From a checkpoint of a small mixture-of-experts model trained on Wikipedia: width 128, 14.6M parameters.
Below are experts of layer 2 (counted from 0) of a mixture-of-experts language model. Rows are named router (the router's row for the expert), gate (a neuron's input weights, with its number), up (a neuron's input weights, with its number) and show model dimensions 0-63. Each number is 128 + 32 x the weight over its row's rms, rounded and kept within 0 to 255. Numbers have three digits each.
After each expert's rows: a language model's description of what the expert responds to. This comes from a sample of Wikipedia text that the model never trained on.

# expert 25
router:146087159158128180133156150085065141157145154172132080205130165185172177053093108143082127113099133137173141127121108146166137164136170144084102136098159066128104160064117105089134162158114161
gate2:160188120113134089156136140133131123118185143103096119154170087121151119120146136100152158109106112092134107149066170146106104110124144079120187116125158132107148094067080177155104127090074115
up2:147097117160143111138102112138122159136185124187130197134132164159122116152110082146135108145110163101184165136093192113168112150162083144120104161166136091100104151092109101125157066169137067
gate3:119166180169129112087109137125133117135140125142098106213158107113131139146126088117155091112122145108122137116100109187162108164144147110124121140151145220175113133023171110138173123106126154
up3:121101119122118113118120099166145116165144054116173083113141108205148062176167100121153121135110077104128181147110165096128087127139193070146111155137129167145127120161155097193126049147167106
gate4:171084125105179097178106122104120112123137213112111157127056060114085109072138076100172151128157109118077176079162154099082180034107143130134159140149107082146094137105117120136077062097135094
up4:103134155109154183101123140135079107113083133139130167151158153134111154123139107117120164110145078114101146111163181110180078126167153210144143106153176151185092121157152141128155111177154137
gate5:155148142109132149135148112109153104107114132125135146222132138134083141107167138099115128108147130057168110108133152160110106180104068148158150089145131119105101072185114152098135147110139091
up5:096109144117168144120063167139079119151102135162127089149115054082099137075154113121153154116182085136149101114133184107049107122107097097072161164161143164037178170167138156132117163073153150
gate6:095117205116183145107116191150122155134121158093154153116148115105132132119081152135112084144107098084150080186153104148125072157120139144158143127195129135098102168070150161143134176063168134
up6:117151119146112101100068061123135147093038149126116148159126119158136091141182124104134179094129149140144119127128133115109233118128143178149107127149125156125116093137063111158085103158088173
gate7:187119130157149140122161144124073179162166136146157157167111147141113128082129110096102111143111081142125125134110191087098128116083103153133164144157087098130167082206128162071079105193101134
up7:079142115048114144167139140218110106058117090147125139191130148163125128091148113117089178125133147051118130107167103112123121179119116198136130110149133138194139133061133113125148153125132155
gate8:176132174192113084135107131126145173146084146110102129147133118072128134082135158113172136143098142137188149096103131129105174122102107137140143142154113130091131122163094103159126066129132082
up8:114144154117070104142121124160118147130122135064119127121112069140146147177082153093099062121161088123143117125100112069119149162139094132116176135066100097126105166061128135124083099174128143
It responds to: Capital letters beginning or inside acronyms and codes, often after a parenthesis or quote, such as FALG, LPL, NFC.

# expert 52
router:142091158136128148140153127113101148166141137130128126184142122203148156127126110102137210169090139189136134093119090149160144127162189153108139095121163111117064153102116136124080144140140145
gate0:133138159120153125138083179103213072158112124135148165144142137138137124124132141147128161140056119078160134178158032190130075138105083168144167111148068163119106162091147122113195103091087188
up0:147143139136088148149163128174132143126145097142092114070086174082069135114168095149098164140174165106072123120089086162062078110129144160111116100094102182150108082119150150147091174138199130
gate1:159116153126163140072109113093148116128154148085135168173071110117092096101158132083144126118135174092119169108172119086104145079130147084098187085124142133106056134074141145105084108097089165
up1:124119142133141128154124099160144094161149170155138110153089150180143076165125124134116192120138178083177121137119106106120209113121145148166147164085075181111071148120153111143176129129114145
gate2:152133119173133090081109079118181117178142107137079112133177139168143134113058128184102180126133151070135092074131095132154126126122120149131164110184127156163142147111107090108145095091178143
up2:182098167157125144098147134161097135124131080113144105169164168104159109117100107137105162121087127073100105111184110080166108182130148118147062095151122150150124150089099093167168111139083083
gate3:111135107107119188100147131184157113106145074120119161157152098105098126171096133155139100099115165175102092150158141184149191163121116145143103116076129128124085087129076205082150159153128087
up3:156121067128124113169121088132106103145133098097169129143072078081120159133125125160133087171165118125072176160108070138148140081125076099135153115124178134177113110136166076154105094086116077
gate4:185072134121091143130106085108153153160149124112128138162091162180097150140160119100124122157151105099137062158087092167179087105115170117090182145106130053158136165213155154116134143181152109
up4:104093113110167112126084179118193158156086141186125192162122146165106162114148132116151154135130145129122111098113053187128206161133141162129108094210066114106091122142149114109182168176145153
gate5:142145153092107107097095090141148148113166112180087115179155119120082143138153128098162117100067156159153137181071158174127058104145147152121058105128144109162104077140116142141140134178112161
up5:065123061103132121183025179124113127108076165170118098148147105180128039154151131139131107156069156105087184169084137152112108125168120075155170142114124111109123114182157111168112174147090136
gate6:143090132144168118141139123194181180056113116125168134062168169141129128158135061139155206128104109106152154095109136139076123118136135170158119121093128150139081097166121135118197152156116098
up6:113135119129131127173133156090127133119128139127156099161113129141156094084081110201081108162099140112114153160183098088122116179131112077105197103116113139092145174117092125174167160083141119
It responds to: Commas between clauses and in numbers or places, plus that, since, years and month names such as April, September.

# expert 0
router:160110175161096144177138135099094159175135159144154114144136160198122131078098106145117139149049145133127157081100087197179161129182140184087139101116145085100116136100105157117094146177083124
gate2:128094158151100178132120115134141107137099125177107126142154122130117134156111104085112165082096161120163105110086097105079143174134089135151209066114098109092131196156134120125141125082169133
up2:150143134095143143144030116145077127097124123062138125119104120142164133215169121159150143117150197150145091113125086160098118170151152169186157157025165145152126118145190103142152193061147155
gate3:131124122184160110158086139141126075113113162123169116235090107134051159111124107141155111095079154099128168136086135105121146116106109094151145141125158099086092130124118096081085137150129080
up3:151103056139106146123042141181076203132167122160145138167167132096101128147141100191128152136112176108087111168162109165173149093134189122145112213144073158166127154079103151157116140125159125
gate4:095148152103110120153099061067131111141112102113135140196176154153177144106121148161142139150127094148094085125105096169127053172161104136155081121137149128099162103153122174139132142140086131
up4:166101158137115195099170111118179146124104197146141114153118167121113136179145122127124191161131168111157150091123097203125119158144074066189129035083147113082140178117117135131128140127130174
gate5:135128171149127157159150146164174087129134153065090124121114139149093098128170152118120091133225082121096082125141065107130166156145126125147097138148158093139107130146189116194125166143094136
up5:164138118158132105144183155093106177119159117134177059122084150165137088160163183126169151172064158084115134110154127127140144109152132097091161191116137160132126121104168182128124082081150116
gate6:079140150129101136079120145113131093097112132169135132080203126181123148099147107158104131106103150137105034116069128153157123125124110115135191082064137100117120120104100141103072129087110187
up6:071093126178145099170120094119122171120138096065151155182058117134112149186117066099108092156140163117093159147138095061097190113140112174095167189176123077130166122141152106126127166146126161
gate7:186140132146126160079165141120160165154135109181100095095133157099066102183103117113089107083074181113154151096087140143104154148098127169137182120136130114153109128139212080092140093127116176
up7:185187123092139158128136093147145114057127115128165126158123164136206092072096092149126106123108074150095169109162175202105149150072132123113206086117163089068139134171086128205136185110108112
gate8:131154170127148122161107162126119116120124152061112098054102094173124111125109125162136129105143115138139206184125117113144087132150119150112143160167131049157113188104084115166153199133038145
up8:103104154092149094171135099128104154193153099041161150149112090086160158130184119085136139084107133147183155115172161150139173090083098082106157146117116122175146072116075180107145118097124153
It responds to: Articles, possessives and a few prepositions opening a noun phrase mid-sentence, such as the, a, his, 's, from.

# expert 53
router:172118172130129127149145164108099144163139160171146068153142142157145184126130094162110154159137156155154139121113140177180207140117132144081109110054167085065115180078102132108050129169131122
gate2:124091151093098092165123114151117181139159179103126077178112150088174101178177115138091096140103128140142177157120130099160205116121171150178059187123145123132120115144098087052136094142126159
up2:143115114126175105156102137138122126114186096107104106099086108123095107085091108150168194130097170095114140145135087167170166122143152069052111121081084126194174122098123135186118119157117146
gate3:129168119163105171087148138075108164112137118186129107137082148097117125094114132095133167148084179106077121090107136159124155143164102128145121089142143137152164109154078072120056083135104122
up3:115175136132107129127158141103131099104077129188116126169171114104171130132087140097109145076147094107081088159085090130160140121128150072161086063179122067058082080120081119096091125132139072
gate4:115135100098092074203143090178083106107142112142127057068124104112155106147130152162158182107133170149158103134068097107098106132130116152124184087124104092103187134098077150149147114141129129
up4:113097141100159138122125155105149132114139162172149077171125133128119115152160142123145121131137120165135096114081112115075097204118115177147087126105059103095062127189166138165148143169085190
gate5:146149140093088125131113125107150161135142092110104138131151110178183158185189102151081186126110160122135142136129065186107145117092135136120152139154160145158097159113134111114151121144133144
up5:121136171196122157137121112161064138130146190161135147153123096067065118115112136104148079151131153160102124095120094126114140114118134108132120171095082130105121150092152111091089121144082064
gate6:096104132129114112134152144141092080093143053120153159092153110170211110101168173173102113094151107100096096191109135140226136089182139098121086128125163143137148141103159124100094149145126083
up6:129117098098116128083093143149133181188124159153112133133145097115170110136096124132180105111166155117094085047109112102127101140106111094134084128123095072124155139119143106139114153155122179
gate7:133118103184133076177178143165151143160139163113136122084110082060091155099143167152156120149135115109140146108109109255116110109112179122070166110110143119114137142103086108131142173112110144
up7:127122088150094132094089071148141123141094132100122179139118184114085173195125183062096140132127125132130071124117071148107099145068173180050131107080107149113122132124075154176133116111107083
gate8:143134231123108108106138116094165129119115120124172113115170066133137156134147074080104184162168101136175082076145136142193099107107151128123124146136143117148096119163165129103127121126130119
up8:139100106167167183128137142152114128132124138098141098205091179105121153152100095098120115138161123138123112125147171125090188081099126123153158156136162092179128115163149086084125198130141129
It responds to: Space, slash, dash and dollar tokens that precede numbers in tables and lists, as in dates, percentages, and 1960–61.

# expert 37
router:137131149132096136129167176117084178142175130127180079170191127135162161094074112138115142141065181114157162100116070121160142156126141138118112117094182095118084167117099169084139190140078130
gate2:136144177133062145145208153144136094124161075092108100146149114090135153130094127117117108114114184130081145113114094137153182175112123137154093148158169086096174131232114151129133129097146130
up2:103141061148112104173078150087148154160129107159160129082206174124108149141141072116157087099180168166122076132170214239102181079120093105130164123143083128107158129153138163177138089149097120
gate3:113068113126107141135111114129050133164106104091138109179187102128203148161156113136164149115033162136183186128120113137099060147126118112131169079081148116152143169158137100094183158132171120
up3:112072115113121092126128129146029124156148114162125157106115161050194087181143099084179139142122163160141095123142102136118141120033126142124120144114118144088106127106115128084153184121090134
gate4:176146194130086167137118178163210090106134109108109135151116134139166165130104093106104117122088180104157113173118094156102162152146107126146119145103161136166155130173099160139158224140134076
up4:138143104129191087142126125142166161118167124068149176124163131106121158092141111191138112106115154145089136143144132193089156095143140113071153097069113103100119140120104123130208209146134087
gate5:130180090087186168072087164110102151138102138161124144145088090122059123075098168164134155085123169195101146127081132088077102160157123146120184153104149188117123124117069127117195184076066178
up5:063109124155124140046121142185149135098125104170165093161119070136048133095103155156130120157113142097128129154100137144152067129145154084103094148170126173131076151112098137130169079136107152
gate6:095146092139166065099142147106106162193096103119091083101123107152121123181125115134175147116164180123166113115101061160086164119163147147144081130107109163171147150217180139112079166121127077
up6:164105113087127150133135161153107161124131141096087110093146128128154183085181125173090020131200112153148110147187143173122110151157102150174106133157141153101122146122088128072079099131149159
gate7:110128125158121163115146116109170108160134136169143113149125116123132161103128117121142218192110109061135145132105118138106060149151164084183150080189114146093104127167181122131154159111115139
up7:110150132026128096083134115122170135156170085074173114155146120053137169146073101108133110127126155161095144105144123077122137106099073168165116116116119129172140088092138103113153187127193129
gate8:127140173165108219142125160192066147136115088105103103115136100104142157112128130163111099082086086092126107107250109096178099126175139131142075141151151136145104131104127144119104191098088115
up8:087140036146160088067155130112197175126167120132186117111164112129172150090164106166114171157161127041134140143134096120086091146075129100116178082141131146141119163098141126104159099165133135
It responds to: Word pieces starting with f or consonant clusters and suffixes, like refers, Misty, Versatile, kickoff, criticism.

# expert 56
router:152106145152099158179155164100076156153149129169157119166161186144142139113132152172122135148103157157170163103110098161150153152160164181103088116081148081099123139100100144067124145160093196
gate0:154132072126134128122092137167160138106087106133156165118181067134116136185157183120166099107100164107136072138220090162092077131110169138136130101164139092112135172092075053109084148137124135
up0:100160126098132209109150132139133132110067073046179154112158123124099134154167173129138075098106141139148094142163106179134087151137160144081139132074120111170161131077105173115138158108104097
gate1:093085148168116100130171142169145161087119046120142142161172157106131176139126172118150145136154171076109142118104103183104047089107098154086142087145151119179117121142203131147132139073096142
up1:135071145149152196090136156132163140093108123109137123166061121163074140152090118150118157156119151119071165120136140068152135070132147072107109088153133125150146143099095090155104146136152064
gate2:120122128120126111150146156123107134156104077125132063145142157172122079152140164128067101159152158139107110156099118095120151125110107200193119109161116057081143053150141138103146131166145139
up2:132179139163107091135152138174141133121112099209115168062136157136221158163149128105163166113076123111121131121141157133128102116165155114134124131114150117183093086120136164163117128085090156
gate3:134091130109158136166199140133177141147055164150099193181125139134135087128132175137104109147094097102201122133174130142110058140092119182132112130116159088153108150104189071128120141151091122
up3:146140149132185144172142136082115132158164157118088146116109105144144125112148132106138160083155122127155172117154125119099115106128113122136101143204080144157093123071116147191154126075177136
gate4:127110162129146102145182180107108105126142122127082183142113073092171134117146142141157154140151113140065085144109132125114081109120153107127068144067114151120139135142044106118146104149155110
up4:166094207152089166155153077142116118170119129145104145156083144135133135126075116179041219093105117132124139140119135123141162122095158144149081113154137102100166117171052135138171096135156112
gate5:145181075099116178059134130111097162159196109148087061126147143101149149125138205103112109123156091125185138084096124184123106094217181130153136108137124157117128096111145098129142110118117175
up5:083058134127175142163110107058132136110106130103145099122133142120112098156114062134123188132057113069133113075176138166119069146157121119177113125071158141101108167160163135078153164128138146
gate6:164113197110159145131161124164076063165087076117120145072144161163191154070111112161119137157157137129068144135143101088114103144135125129166090139109090133104090094158092104056130061105131095
up6:124140212110110222096099122154144139155140164155104159140207183128152085109114141172160076114139108135151088152065156121154141139162140097104147147093128096170163143111162116140080120173122129
It responds to: Starts of capitalized names, titles and months such as United, Fa-usto, Med-icine, March, January, plus pieces inside proper names like Sang-all-ensis.

# expert 36
router:136134148160122144160145154068062151164161178170175087156194147147145192089100081147087178136110139193144148110083129143118200153156130110121097133096155132063130142136055133098134156168138174
gate2:114152114167144090061169112117147175086150116198111173149121168124119207174163138162144182105167141128090156101103097165159144133081113113123157146116114172166129162131051112078166158115178151
up2:183129215108095118200104156158211127177142135126119154094153080167114088119160112105120183130118150100128098113139107126196160136091162141129152061117096125122126150143137147146183163184122079
gate3:096094120123111181135095119141116112131140180116105114175151108156152162104172125064116162095137114185132088078116127157134199146133110061118147120187125120109200157139126129207140084156070132
up3:113114184121161123127119135133202148133125166142083115133079118121178142167157110117145065136180123121127094172160128152090102163152107148126106078154105169151069103139174130081084153219180157
gate4:128093063141154107161124090075092137139061147156185091063126138161069119127163092141133179124169105154085123100104117132111124106180116141138087149178161147105135170112125126097067116180124123
up4:112110082180171129106153140149089186168132200179179100162141120148122154104132133144133140137084136108124165161131133035166128094159106132138084147166184181170181152133100113101097154126106156
gate5:110092140122135145140076153151132118134141201147136105153217069118125189086149152134121135113110131158133106169189162089149107126142134133070121185165135141079168136169134129111092140130110115
up5:119166166173133163055104108154152113129095125150143113179153100157090121184159158182121131174100127071156065112171188081087159130130146091059137130166089121144129157153151105147123154132129166
gate6:106129129163091112121146170095128160141183127158150110151089123107175139114131140113179135126132103114071090183117122096134142208124088109154127159100103166111130162200129168160132177147102094
up6:152142142072153116084123123142136112147126101168122105103097101118139147150144076128131118111141152125124115131109144182148075180187163080157178151107112165117172169146126104146232127110131136
gate7:140186079120091094130095113083102113098150207163158145162122096130138146080168109177100143135137104082100115129091099122095134159154148073139119124167128142130111058130122148100132159125124181
up7:094127174132054070078100100115072152128163105112162164136127130124110135149104097162112117122152123135126088117109080081137186046116164104119115108161126071078116092151063156130085173147113119
gate8:138165067140182117153178140179148156131135167149136099177205091102101120155106074170138080099137161149070161123138068152098143157155119141178127145147068218153141110088141120109137168148138114
up8:091122117136092183081116184096042161087169129135146126109094078084129144063155128080084113077093111170103128116071162143156121136119109160110135117129118173130099081154086158144125131117153142
It responds to: Short opening pieces of words, often after a quote mark or parenthesis, such as od-ds, im-portant, Sh, st, sp.

# expert 44
router:140124172139086143169158138131048140142176145147140069155167128134167129141051069145090179140092166172143177139088084141159158149127127168121072116124182103093099173094106162120128152162111153
gate2:178132078088113101109136085125086052095121134129142137120156134091122117083110129154144150128172123180129211177155087112100104128105152104100171181108090188136026124121122171103142140146160136
up2:117118128148116170139157163154159145133169115124192083088125097107129142157133175144126123111115139205093098130142182166169173083164119146100165102077129119115168155103147109083133209076148105
gate3:146140160182100126115210070127121148087107105180140199214142113151093069188125125168113144113125162173176140123087135070145149142104123122140088139137123104194144129103077134157128145137158160
up3:146174111119145133102221155125091127122179123136193120081168151146090137140106154138154079105122128139111113098092113194134096113132129162157116048124136124118126162090146155089165156155152080
gate4:113147099136166147073181058129144210173168207148116132078110142093177113125101139135164161106145197149138107153157097182092127115161148107133164128097129186127131128157093126135138137179062065
up4:132048120145100151108107137086139134127150090148121081105124104143064121170181073119173175178171126123166164142137137062086128132157088097080091094154121091090089126137120080174151126095151130
gate5:165129158149120118111154107104140154131166153107150102158149123080110156170088087178124136192096150104108145140142100152091138204161134104162139134125136152117180121128094175142162064172096117
up5:175160155084080179126130162133154110143148121112125120127168121118173110111146097108153107084063147144156118191119113122122089167106117090112091119096118167094184107188130142101152150154146148
gate6:095156143116100113121064121122131081110105148182133116085138100153150100190105113151127105097102144102148095146216142200110120107077101142137136055153181135101166117086148162145134136147148151
up6:109161117142116107120163149142033130149126107096139115159147095163146174134158075133101075109072050087069121135097167179114092099140124064115167185107139112149092132151134080119123166109171093
gate7:138140217094126158159166124127063128117152106106116164094115123166165108125136126145095139146172165155065148109065183123142118057113125157099169153087125046142148092162144159114138154089093146
up7:111145140151149095093154171109142117126161111139165069122128166110112180108112102154111160122153139146104142149147047107175116140161115177140085128095106103169084108117090139173181199114120090
gate8:136127220114089161162163142118101117108115122094202143130099142143146115088118169118156109147113141142147170102111230140136062122121136102087090076100149109145090129135120089132121121048125134
up8:141094053173128086084099173132098184123137148106113178134135142196138118137124151161117136137083151135131088084151125129101121111074135181119139107165108168144188101123091163172134166126137135
It responds to: Middle syllables like er, ur, el, il, ol, en inside words and names, as in Sp-ur-lock, crit-er-ia, Fer-rol, cr-ash.

# expert 46
router:156130165143083147199130131084091126214143173176141084163162127153148151133081083147123143147099142156151143121079129151120162145126126133142084113136184115058120169100084188089121146143122152
gate0:171139095169087065138056086123133081120142119134157098158120140152120157173130075117135181077130173173078105098146073126088155149137099131120150084145198117117158121102090180103135163154123136
up0:178127169142137131201180078159159176123178187092115108166163134090117164060124112120147125205113125157138103137100133118121134176148144094124126142151077130138191124077151078139124160084125114
gate1:092080033116125141153145084116116128135170163118123085108135134144120152168131114114127188185138184145138119090110178138125143177123119120172124079127135120088151088173087179110123091142105086
up1:103167102148171141154128055158162148151135087153132086129157069168150085166125113105131096104144111144130113187071114149137123170143132087157122107137098069173060142123099133143113080132094172
gate2:166141126125116123137187116150148148146075158171153113117157142164090159122116134147158116113114152130151102105127113141061154191077118157104136150189118169150082127172156144050161167154166081
up2:118146101121142173114103100183147049168082174255056139183112113137097166158143086110100109124083181119147112134189079152097118137149147144116094107195162152116150129118119166118161147159161098
gate3:111146189139085127158142077153130101141151124074099138163144104132125182154132162161100127146130082135085123185074139130162177086149148104161160142117125146100093152108107114108102101100207176
up3:150133198102051119174147114118140115145128143141130201084086151135121137109093119110142161149141125153145127164063114088122163099120135162133149144130084150122126106110119164133135052127139123
gate4:127085090113189126163093138121131144114093150109164143152098160137159156149112155115139109130100109137121109094181117108104070079105103119178142093199185092069168085014147115130184122097110110
up4:174114130121094124134132074115148127089126153138211086065155142160122117099141159127139166165152116175155125137085166083088182114133124133137165149128137138138168126167160194143157047103139141
gate5:130108106175144084089169050119079125099127115122139135193122094105154057142087104124136122121134096076118124170154129091190124098138144055142130112089162152143088132094123149106122108150091126
up5:128138127143131163117079154075108120103115138147119150128193110123107099136087099084077166130100156144134088173153108064136069134137117093090120199203169163108124154176087174139094185177160088
gate6:139108119144150069074109090063101136135137164189156090127120120116126109117125154121116102064133100136112120116138156162073121114062135112142122122112118170124116167098058123172124114180162151
up6:138163093146101133153175143124071143141121104111185127138154099123232117085127092142101060119219095205102142134112090136110125117058133154108093143139163157095085151151126146115160118110113134
It responds to: Middle pieces inside longer words followed by suffixes, such as cl-imb-ing, prol-ap-se, theor-em, gl-uc-oside, tro-op.

# expert 24
router:136119145171095165140149174119128141123125130142155114174121163189132146119134125144127141140111141130163163060107082174146136159162177146075100114133139101082096155038137131085079107142102188
gate0:169079172141134108166110157172059135102138094134105150137139186111088138060092131123103151130189183095193158113112177126134159112103142137170154133089094163142115109115129128172135175057181199
up0:092116142115082135111156068035149154129081161088145136108123116153165209089163124160125105109140098186170125153119104080100166144162148129138126138048117078212149130062148145131118113107124141
gate1:103109093168078164178124140105169123151115107091152141068122136100053142122130136091132128131069110138098118137175121109080088140103067140134073168172106091101141126106092101177136125124118114
up1:122125111157124078164146103090162070130129091181079134140153146117100101140177125085169177159141122155118109091129062121076098124123147141108140158124117112163126127141132088135065139064114132
gate2:146092148193119184117133115126099134135112117204131136162153078142163132061094165099144145114105141111109141088138122113095160104099150075097124079127105107053132110179149108112166107092198087
up2:124125150154158185137104098126082122153126078138116103087136142086150160165088131107194141128163117147170148138087137139146073084169131234208129154065128113116122121132148136180177124122121093
gate3:152120108008132092109187141098167133113132065142096128102120131119073102154145084153138107148134134183129160112057096153113168154137100151148118142157147131181134135164160108079118189132160137
up3:144104077092113091153152150143145087108130070135154111134104180078141132091142129131169111169179139105164128170115089164133094141153108136226116104134160084103144110140110090161175113151129134
gate4:104087174110115077137164102102170175138119108154067104153142105097127063103100126069134164121133143076154134153108149120112144214131095109159107168155112135123126150139174144146138197160108137
up4:174151178141141087125128135083108095129124155132125137165088084105126162081141120165165155135124125119088119128132110106130172143095169141153082033154083092094156055111070189116091083126156143
gate5:185145120156190049128106168156086126137191155085130117106152149175098125142153122145172114126131136185125106164137120116180158128176134114166114133138159138104065168092095141103113129100152174
up5:103167144116154077113142167099213100131171203119094120129139179099019072178148126203140164146136104114138134117101085103145194117127123178170144177104132094134139147105108145143039148094121150
gate6:109143102127128166124163138038152100133075108114149121109092173115093112145125104158138152146114178095161098159120117105128089134213136161168102132153134098086123100072160139134115054163182123
up6:107109116150140115155124136131103113106192111181091178132122106193141133124108145096095145106088164160123119135150155139151159147096116079133162128133161133169110062118137155148061185099106211
It responds to: Wiki heading markers == and === at line starts, often after "may refer to", plus capital initial letters of names.

# expert 26
router:149101166168135153189134196123122149106150137149182111204132200194129160054118099178120146155108179139157132094093094167128150146131143171097092115125165107080115140040137157070128136129118159
gate0:092206130127089121142118140087177110111139129140148111183130114155134164083076155152095151128130148063154108122091071214089083154068074161085113117146100150140080100097116103137165176112169141
up0:144118149131136139108128082123123172154166095115110113135139221099152111206154170121174085136133140181110173140113126017191161102142133163133157093148168119062139164091103146123171064138094152
gate1:125058147157147119123116122170071102126177123124128147196088144222118153128120139145136138146111189137142139091089106182133145129110141109100111146072098156108135088177174142090145122098087095
up1:143105089115188100144103109087161137095165119147079159089092135132116098124119078117149138205123106088058154110145152197133093127117072136106108178102116058126173081168213137091101071096134131
gate2:190114161113104118191166130199142170123118088097140109190107106142147113081116072121100132166110117119176117102129077134154163163159150182118164135103138155113157143140227095106179211120200070
up2:162156129084100170113141130096186085136128128108145170078112126101132093224156117140160137137092104149094120074108124151136119076211119083099148143104166118164082161127053097128111075129047171
gate3:124152099157103149125102087171105158136138105098174149166165122031143185110169116069145140072139160105151127108148085112122137152115134076105166120110144109095109168089139111076147148138143176
up3:101144157176141147134115039181131088119098142128118149121103145132100133132144129131126185147126145119149154145117175160082111189080151121114137100166095144101103154147121070109130099161102111
gate4:098159151109170157102117051130152170098150140154152178081133155101150150082144152124138180090163106159119122124132129096073142139129154158114136108082163088074163129080129138226174166112127158
up4:119123091111100125112174120189119160117107122174147122126113142084097151106116158103168134139111142136134147159132144091130125101134120148075148086117165154119048129163143037077145140177148135
gate5:128145174117130128102118139155115098127112115159127141205104126149127173135112094172132071130122152156122097132188141176115066121147166123099087135147118213141130208024129093135145204134179185
up5:181179171088143109165182114077166137116172103049073156086137124152124121112151139156145159107103149171129161043178116115212163123127108091129148141101067143136137126147051147169112101100160103
gate6:115095201194131142123108112152128132109148113110132144168172179123119095176113110122127102094142060124155138122065204072119143148136133124126156156126105095112132154112173141085098162116117163
up6:124084164090148114145128119141100183123175105090125101122163108128099137159134136126106105139118144161120091120094181018120108116110153148179112220160143148115138112146177071086126178102093107
It responds to: Equals signs and the first token after blank lines in headings, titles and list or table rows, such as = HOXC1, ===Rankings===, N-ationally.

# expert 11
router:178082142136108169168146163090085135117166109159167053136173186148143152102140110140090137140049149149135152108112068187147126165132129183098060100083131118097099167081096147130104141140069144
gate0:157115158160135133150164080071155098121124180152126096145151134149118127127133087164167146184070119090186085075156117103164095127160099101191150120150123121125127092110155156108127081169074086
up0:150135175136138164165154100105148149134082154110106127121105123136121062099117112139126154106152101131147166083065210156087176113099107075131146139124094135119170139179131124149101113143167129
gate1:109082140139117117147093116144143209115112077057154112155097121069134175100162132106142118154146178111134145109113104079090069188152106163155116111120133132093181136076149117104127145135130109
up1:114162103107122207168156113124142101139104175144189115170142159167133155117098193120157095128127134126157109166174091242140048102147135098126094061096130134165101098125166134050136086068123122
gate2:205101131104139093164124131159149176124100128121162119167193121130153133146175090119111135124128138101124174146114113170141161144079107174112148160178098091181136029109102140104123112155147174
up2:176121105117127141117127190160106080121143091125189131094140134178101154182157123101104091102087156132078096053102105111104084126060135146143119158145128175124121124083103173156151174110135161
gate3:116099109110111138099132143132086126159154176105124113099103126133086200072144149117121162124066164188115140096150085166121073103130134085082150060113136180122145065117150115178089108098110176
up3:139121108093123101188078120125159150165149153129079095119114120126138044143153130109119132119117097188179134087106113085163194075070128151091152099160084094141182074130147098140051111159092110
gate4:133200193085084157138098159114183123116129193118105101178134121174096181064124125190133155109108108119186083164140148162187073123118093081172146153124130161059122131085151181090131130084125110
up4:112178106119170129116100145126211128138161099197068144155120115080160137124119087107167161113104121141139174197147160148083114122129066125146135128151097186129110106139152128181156088105111144
gate5:120119118129145078095173107100185092131103190102100118131140186153066172074135111164165102152140119083128166155092156180130122134161089109112078122119071144143111121077059145207157085112107090
up5:174123096130130141151104088124098191063151131073176175123117118185171125192097115120109108114073091143106076172151167127127021186131135203120112109141192160143156168105122106164137142065127113
gate6:125041129080100119103108125112090091108108132058153135133175116117149144077099158118130042105113153128156133113164186163116115107111077097115093077086189106094121132093190136171122136081139108
up6:070173170141102145160139102147136145122127080166162149134117111144142145179093080125116157108135159142094152156165168094175125107109169153154185112143126152139089070167110149130137122210122106
It responds to: The word the and other articles, plus mid-word pieces of proper names after a capital letter, such as P-all-adio, P-ana, F-rid-ay.

# expert 48
router:173057134151091176157181179086079142184164130171160108145110169140132118099106128148116141135086112184150149078071111152152187156151180150076104099093133089069101155097075137101110123158104151
gate0:120110116122117104118146124148129190040106072165135101159188134089119172098175169136061152139152164174173141115147142096154101128149108161135142127082132127175228119124161128082123172095083109
up0:119133155145087105057119187135130154133106156112118176105107072102121095128157141128149069159163201148144112154079076134126074093165088110142128165154120061165144134085075100103165162132094144
gate1:094108170203142102150151115179153107119104102081099135119152151113132136161166132102108090085148053166110176127151157120057181113073115106090149117147140118136107139135088149081118114154136152
up1:095112103177116130055084117086121153089121081126121151094116131078153119113133115114099170165131175098139116132144145154134124117142056122128133143146093158143162147083082116164077125099108173
gate2:139109190116140156159132150176147104164086094183139080137149156152197120114135156103136145129185128114124116148044097124147088201125088163156180072106102058173160126103125151178158137142108169
up2:098104128120128155144121097109167183123186074177133163105199179130073100083138119104142107150144093103157093133080151141113091055124122101088117065098103125101186110068056127159079035181120178
gate3:142147103077133109153126174109128113109171114107170106155097131127129106103183122133161097132183116122126145178035122177109069168136121157129114138131141109133067156122097098157179141111148138
up3:107097116155129137123159117083121105139148134166151128097179146136110167088118149140099111164159141078082104114116160165124130113156159189133154088132153156069162130081105177144127172133124113
gate4:130102153093156083083092121081114210167172136106137126063083120080111126169134134165118125136159147096166118123079151118164164094200159092111104141126138095162169165132174141152128136131080147
up4:153135063105151140112150163138069111141145164123140178152184111160072089139151089109125128125084084131144080104111089098143120085141103115137118136121055068152103111110154171099112154144127086
gate5:123139105187084147191090161111124133175131172188134139142094125146111099154103062100102159059174170119188136093141110059111176107130135170164092100122144158115129101062053137088139137121162120
up5:182186118104128121203118107125133145088137137123099120165157113075164170092159115087193186141164184137131100140129060129162113119150078155195087110168092157172086112112126124131143155154122058
gate6:126075159121102078147157140128145123130170170137115177136111119134159103127125124101189133138136085168128134113057116104169037173137142180174112146123089132179134151095125151085119126156137148
up6:117133135117124083166095091081181132155128075173175121148140114085124118159096116154121109105138107094157131131019106127098181164133088060120087121119136140093145192127172133191138114076128117
It responds to: First pieces of longer words or proper names after the or a name, such as ste-ady, Sub-ordinate, loc-ally, Am-es.